Below are experts of layer 2 (counted from 0) of a mixture-of-experts language model. Rows are named router (the router's row for the expert), up (a neuron's input weights, with its number), down (a neuron's output weights, with its number) and show model dimensions 0-63. Each number is 128 + 32 x the weight over its row's rms, rounded and kept within 0 to 255.
Before each expert's rows: a language model's description of what the expert responds to. This comes from a sample of Wikipedia text that the model never trained on.

# expert 24
Description: Preposition of. The word of in phrases like Government of Kerala, plus with, for, it, and name starts like Nar in Indian tables.
router [114  98 255 115 145 146 114 146 152 118 140  45 143 115 113 113 142 143 144 142 115 122 116 142 141 144 113 116 115 131  97 111 145 131 143 143 143 142 144 150  85 123 126 156 141 112 129 115 142 132 143 113 143 114 115 143 126 136 134 115  76 116 112 125]
up0 [ 85 145 112  94  28 139  86  63 137 103 112 103 132 120 144  83  98 183 175 144 103 193 130 145 139 100 121  92 122 123 113 112 176 145 120  82  71 125 108 111 108 107 109 152 141 112 107 115 142 163  96 141 144 191  99  81  77 122 164 169 148 122 125  93]
down0 [126 104  83 129 138 116 122 139  70 127 101 158 144 127 174  91  61 128  92  97 162 192 108 140 191 120 117 181  93  90 145 149 105 189 190 142 114 190 111 113 148 101 134 119 119 125 143 139  54 103 115  81 126 171 139 142 121  97 179 160 127 103 116  86]
up1 [144 116 128  97 160 123  74 101  80 126 137 104  79  95 131  79 135 159  81 113 114  73  90 184 145 123 142 172  97 174 151  97 126  84 105 179  98 149 150 173 111 129 151 131  94  87  99 180 126  72 130  84 109 152 114 135 153 111 106 140 161  90 161 172]
down1 [ 93 156 158 204 159 184 146  81 127 134 154 149 122 107  87 135 159 135 134 115 138 168 144 124 213 167 182  70 118 150  99 111  74 169 100 109  93 162 114 108 141 141  66 106 167 153 203 137 118 152  55 177  33 135 139 131 124 112 137  99 174 126 114 120]
up2 [121 124 149 170  59 119 112 130 115 135 140 137 181 158 127 144 140 176 126 111 113 123 134  96 183 132  98 144 109 108 131 197 184 157 109 104 166  69 159 126 148 106 132 139 117 118 110 121 154 113 181 198 194 138  70 106 120  85 128 103 155  75 143 105]
down2 [104 226 126 168 148 127 122  28  93  77 158 129 127 203  97 138  85 118 135 147 138 133 170 105 120 129 158 105 103 146 144 100 114 104 106 142 112 154 154  89 118 157 162 102 182 132 152 119  87 159 161 198 118  97 130 127 155 148 204 122 156 195 169 122]
up3 [106 111 107 130 134 173 166  70 163 132 155 137 142 116  88 123 125 150 131 116 107 103 162 112 141 138 144 124  99 133  78 156  79 140 115 117 134 106 206 190 169 138  95 130 118 167 142  92 149  63 122 150 135  92 117 147 112 214 121 132 133 161 127 106]
down3 [111 178 171 161  52  74 168 126 118 104 116  78 112 166  79 131 144 174 127 135 135 181 141 146 147 168 120 101  94 113  91 143 101  98 125 110 160  58 157  90 161 107 177 114 103 103 148 161 169 134 138 120 126  94 158 154 128 115 122 124 151 132 140 118]
up4 [122  97 136 131 113 133 116 138 120 165 164 130 100  66 156  94 151 100  58  52  90 197  92 133 104 122 137 116 165 140 157 160 151 191 194 141  99 202  88 121 107  90 104 148 156 165 150 122 123 140 124  57 168 154 125 150 137  86 150 110 124  80  81 125]
down4 [114 125 109 149 144 124 127 162  79 166 112  89 125 121 126 127 122  61 153 188 187 107 115  52 146 111 100  95  61 153 159 107 105 110 115 173 150 129 154 180 155 170 132 121  98 123  93 115 183 146 171  80 130 143  72 106 124 123 152  81 123 164  92 156]
up5 [ 39 125 106 105 128 168 117 101 143  82 112  85 116 166 103 128 201 211 100 200 156 179 155 120  73 162  68 150 132 177 109 193 136 145 137 130 147 164  88 177 122 148 134 112  90 130  83 155 187 127 130 141 140 142  66 118 114 121  99 100 117 147 104 101]
down5 [146  66  89  99 110 169 146 158  86  98  51 152  61 155 185 102 139 135 119 148 122 132 138 144 123 122 161 142 107 152 150 167 117 154 169 157 159  44  98 131  92  99 235 103  61 168 164  83 135 165  99  90 101 147 173  98 156 127 162 139 121 135 132 105]
up6 [136 127 111 107 119 137 114  99 134 106 176 127 118 201 144 212 145 169 153 115 128 165 109 119 151 131 206 131 110 145 104 125  84 132 138 154 119 151 125  97 164 141 117 138 151 109 117 113  74 179 117 129 132 140 193 112 109 134 138 126 118 130 139 133]
down6 [169  64 107 169 142 116 165 136  99 147 131 161 166  63 121 137 134 120 158 126 111 181 107  89 144 146  70 132 121 147 115 201  96 199 144 122 116 133 108 158 165 157 116 159 131 171  96 114 152 137 148 162 174  97 107 138 192 168 139 102 130 135  46 165]
up7 [127 146 131 188 139 152 159 166 201 122 172 106  99  85 164 141 168 117 145 129 128 178 130 176 155 156 155  95 123 100 145 155 159  92 193 104 125 157 143 127 111 161 125  98  67 190  88 122 136 105 189 130 160 134 159  80 107 117 102 107 152 166 139 137]
down7 [ 93 119 179 153 151 122 121 147 134 139  97 142 157 130 175  57 148 121 160 149  86 135 129 114 120 237 166 137 158 124 110 140 179 133 125 104 151  76 154 107 118  99 114  87 161  17 120  89 101  28 136 185  72 119 145 132  97 133 154 151 154  91 186 168]
up8 [137 148 171  86 126 129 171 108  93  86 139 115  90  73 120 110 105 101 144 106 110 163 100 182  98 178 153 126 115 171  92 109 151 101 147 150 150 141 119 114  61 189 135  92 102 108  94  65 137  91 122 153  95  99 135 149 123 113  95 127 123 155 118 152]
down8 [ 94 120 142 181 133  76 141 185  84 128 131 108 136 136 197  84 101 193 131 163 152 102 114 132 179 123 174  89 145 145 174 139 123 186 149  69 135 103 127 151 105 147 145 127 143 129 106 137  98 117 112 155 139 151 115  98 139 167 197 204  78  88  99 116]
up9 [108 120  69 121 182 157 106  96 108 103 130 134 140  69 114 107 117 140 149 103 101 134 119 137  84 126 117 102 140 153 171 155  96 121 135 199 104 146  85 126 145 159 123 139 125 102 148 138 184 126 159 137  99 129 124 150  97 107 138 102 175 114 108 152]
down9 [ 79  84 191 120  41  99 150 140  94 162 105 131 125 109 146 103 143  71 161 113  92 145 141 147 124 116 114 130 135  86 102 166 129 143 158  99 131  81 135  69 124 110 170 106 144 121 131 103 173 110 170 123 130 143 150 116 110 149 200  81  92  87 131 142]
up10 [142 147 140 170 106 133  78 154 155 110 159 133 132 133 104 138 137 136 138 164 157 205 145 114 162 229 120 115 143 118 152 133 167 130 150 121  90 116 110 133  99 129 158  93 192 126 172  76 154 110 167  89 216 168 115 192 117 120 152 168 111 112 116 138]
down10 [208 176 119  99 155 145  91 168 133 117 112 189  92 173 156 102 141 131 129 174 141 140 148  79 153 127 127 104  99 144  74 110  80 171 141 125 168  88 183  68 143 131 102 149 155 129 160  94 160 125 174 124 142 101 152 135 135 139 159 186  89 157  99 189]
up11 [ 86 139 143 102 101 127 110 152 138 143 144 177 122 128 200 116 137  66 145 151  98  97 131 147 147 142 120 113  70 113 152  63 169 103  38 180 118 124 125 102 150  74 121  88  38 188 107 213 107 116 147  69  96 103  95 139 143 165 127 167 136 134 150 117]
down11 [ 64 150 157 119 158 131 140 120  83 120 136 124  72 169 132 111 144  48 114 175 116  96 175 146 114 132 171 129 106 196  99 199 157 133  91 124  54 129 173  96 133 166 124 116 123 149 126 122 179 134 111  80 113 106 164 177 146 130 110 176 146 163  68 178]
up12 [155 110 133  39 190 151 102  91 101 113 127 108 118 137 144 161 177 154 177 158 118 126 135 140 168 111 110 134 111 121 119  69 177 140 135 138 168 162 157 120 133  91 133 131 131 122 154 155 151 153 103 177  88 104  62 126 155 165 118  69 136  96 144 145]
down12 [ 92 101 142 158 156  46 150  96 134 102 150 109 114 141 135 160  97 125 138  82 145 213 131 124 156 149 116 161 147  78 122 138 133 140 124 110 134 126 177 141 104  80 152 157 118 188  73  72 106 119 140  95 107 110 139 117 107 143 116 100 122 181 122 130]
up13 [115 129 147  91 152 129  99 161  59 121 182  58  40  70 135 125  90  79 151 150 114  99 118 150 138 123 151  81 128  89 170 121  78 131 110 207 173 118  65  93 165 122 106 164  92  66 140  72 154 113  86 133 104 137  86 120 147 125 125 119 184 133 173  86]
down13 [147 138 124 165 125 169 138 151 100 115  80 101 160 111 188 185 131 183 135 156 132 120 136  77  57  98 126 131 182 158 144 118 198 117  67 146 154 123 105  91 107 152 170  78 157 105  71  95 176 195 146 216 143 130 167 119 136  89 143 124 136 161  92 148]
up14 [183 137 191  79 105 128 123 112 164  79 177 172 148  83 135 128 110 129  84 171 108 197 147 144 125  91  93 121 100 118 188 168 109  98 144 182 150 107  97 168  79 152 121 137  79 147 100 131 161 108  98 182 132 177 123 164 108  80 127 198 146 141 125 117]
down14 [122 154 122 171 108 107 143 111 151 153 143  93 159 168 105  88 118 150 156 146 202 147 196 177 140  87 117 149 134 113 149 147 115 146  38 145  88 133 127 177 143 143 128 200 136 148 129 155 105 127 128  88 107 132 135 186 134  92  61  66 206 105  77 145]
up15 [176 146 133 145  67 133  63 127 155  62 149 144 131 148 179 116 158 178 101 152 133 119 108 117  90  96 203 109 131 141  81  65 175 133 161 149 179 111 157 145 117  67 165 169 170  93 108  96 132  76 119 100 124 103 168 153 151  69 136  93 157 131 134 152]
down15 [ 10 148 106 222  98  97 157 161 137 145 131 111 101 131 118  77 110 104 164 144 156 129  76 121 132 118 174 183 140 145 113  90 117 160 106 131  98 137 115 130 114  62 174 121 139  69 110 139 102 122 114 142  58 116 141  96 108 128  71 139 132 103 135 146]
up16 [112 110 111 109 119 129  91  56  99 139  80  82 125  55 177 155 135 115  89 136 111 134 119 108 178 170 134 100 141 117 161 179 145 117 187 123 174 128 110 148 123 131 103 109 159 122 180 136 129  85  99 113 184 125 146 106  97 156 121  81 102 150 140 126]
down16 [108  92 106 114 113 195 124  81  65  82 115 131 129 199 104  96 167 159  71 167 126  80 135 105 101 117 115 118 110 134 151 121 145 106 156 101 171  86 146 173 142 128 172 105 137 167 211 143 168 140 119 134  89 107 225 135 133 151 140 156 194 145 109 160]
up17 [ 68 160 175 108 149 136  36 148 106 105 119 100 121  32 182 100 143  54 127 163 136 115  72 119 125 114 184 129 118 107  91 168  73 141 176 148 105 106 177 126 124 144 126 135 153 128 134 107 131 160 145 162 167 128 112 185 143 131 157 142  49 155 162 140]
down17 [165 166 168 134 123 161 139  98 108  77 118 105 115 138  96  70 148 112 149  69 173 144 129 101  88 160 124 148 140 241 144 161 136 104  91  94 162 141 170 148 161 105 110 199  84 137  95 127 123 172 139 187 152 136  91 170  85 121 123 197 147 153 174 149]
up18 [ 67 111 135 146 128 135  97 183 156 102 206 150 100 106 139 196 137 140  62 133 101 106 133 150 145 160 101 139 112 173 140  95 149 126  56 107 113 169  55 146 113 123 113 107 170 118 125 131  88 150  87 104 105 179  67 150 142  95 119 103 137 139 123 105]
down18 [150 112  79 144 104 145 113  70 160 129  96 173 123  87 155 135 120 159 112 104 137 141 138 100 109 139 158  84 109 130 107 154  93 128 122 140 130 135  90 197 173  97 165 175  33 132 131 180 176 147  76 134 164  62 123 132 154  96  98 199  79 123 104 219]
up19 [ 97 140 101 124 166 130 110 115 143 133 172 135 116  87  80 152 105 159 108 159 106 142 113 144  90 133 125 126 152 131 130  56 116 134 150 157 187 107 112 185  87 131  98 117 101 105 133 121  63  76 128 115  54 165 122 121 135 150 181  85 155 199 111 106]
down19 [140 132 104 126  58  97 138  84 139 185 117  96 117 112  86 118 183 144 140  80 119 139 140 158  78  75 119 168 105 137 148 114 141 161 143  82  99 145 136 157 101 171 149 170 138 110 111 124 100 115 112 146 128 142 192  98 195 141 121  84 153  93 143 144]
up20 [125 129 129 157 170 125  83 130 168 167 183 159 116 138  79 151 134  90 166 123  99 103 139 198 110 133  94 124 100 158 146  97 209 113  75 103  89 130  82  68 128  83 118 131 131 105 140 107 225 146  88 162 149 121 110  85  92 165 150  98 113  95 103 107]
down20 [121 128 143 134 104 168 155 185 125 144 115 103 167 135 153 156  58 178 164 139 155 161 124 127 106 171 139 146 126 125 156 118 127 112 134 110 142 154 140 122 162 129 176 134 151 145 135 147 134 124 144 128 142 120 214  98 208  76 107 157  95 119 154  87]
up21 [ 66 126 122  87 123 127 185  54 107 145 180 118  71 107 137  81  77 114 128 154  49 148 105 137 203 155 121 228 167 126 134 135 178 133 100 178 128  99 160 143 111 103 105 132 132 133 105 149 141 172 132 187 127 134 132 157 147 122 136 130 139 154 102 141]
down21 [132 185 168 179 122 129 130 153 157 127 128 112 145 113 124 169 118 128 174  94 121 140 153 132  68 145 129 164 114 147 104 133 120 154 179 153 104 127 183 112 140 111 152 106  98 131 125 168 146 156  63 124 113 101  89 141 118  88  93 114 123  62 129 128]
up22 [156 135 105  73 130 117 175 146  75 115 167 120 154 104  88 140 157  83 126 140 106 146  31 105 165  56  85 136 147  94  91 104 135 112 137 140 167 195 153 117 171 102 105 135 164 160  82 130 125 120 129 205 170 129 133 127 115 122 132  89  95 168 140 165]
down22 [114 115 120 123  79 131 124 139 139 116 151  99 140  96 129  74 113 107 137  89 145 138  78  92 112 142 159 201 110 151 129 148 167 144  85 108 138 156 130 112 140 170  59 117 194 141 185 109 126 110 113 122  73 131 191 122 155  72 168 119 155 103 146 174]
up23 [ 69 117 128 155 159 146 120 111 146 133 143 204 143  72 119  83  99 124 137 125  91 130 108 155 166 114 134 101 122 146 135 152 124 141 183 139 113 119 124 148 184 126 130 129 151 191 195 155  74 123 136 133 147 146 138 138 159 172 149 143 126 148 100 156]
down23 [119  90 111 137 196 251 148 134 142 108 108 121 118 128 100 146  88  87 157 155  99 104 144  85 102  65 108 137  76  78 123 161 147  99 125 109 189 168 118  89 149  97 121 104 140  84  84 136 117 187 145 125 182 135 124  88 152 154 143 178  84  88 108 142]
up24 [195 123 114 137 120 217 101 115 180  93 114 112 106 116 102  93  91 103 148 141 106 142 129 181 121  76  99 108   6 130 132 119 124 115 145 139  94 110 158 153  69 153 140 135  65 143 129 154 125 127 102 108 175 114 134 134 132 124 166  95 162 183 140 134]
down24 [127 160 129 132 134 181 116 162 128  45 128 171 185 171 141 109 136 168 202 186  82 166  80 120 148 141 146  88 143 109 131 122 142 148  97  94 101 116 136  82  75 136 145  79 118  78 113 123 108  89 114 143 139 104 136  93 147 107 144 185 173 174 154 187]
up25 [100 159 169 102  99  49 131 145  95 132 181 119 104 163 111 173  97 123 119 125 149 126 151 142 168 125 204 137 134 112 161 175 149 101 101  79 120 107 137 129 100 182 143 164 106 115 109  43 176 122 145 128 115 115 125 113 115  33 179 134 122  75 101 116]
down25 [132 170 149 142 129 119 155 158 132 119 112 140 113 128 143  87 152 172 120 153 116 117 107 126 184  75 132 113 169 113  89  99  87 184  85  49 163 127 141 125 138  79 102 150 116  84 169 163 129 141  63  96 123 127 208 129 152 147 168  78  31  77 155 173]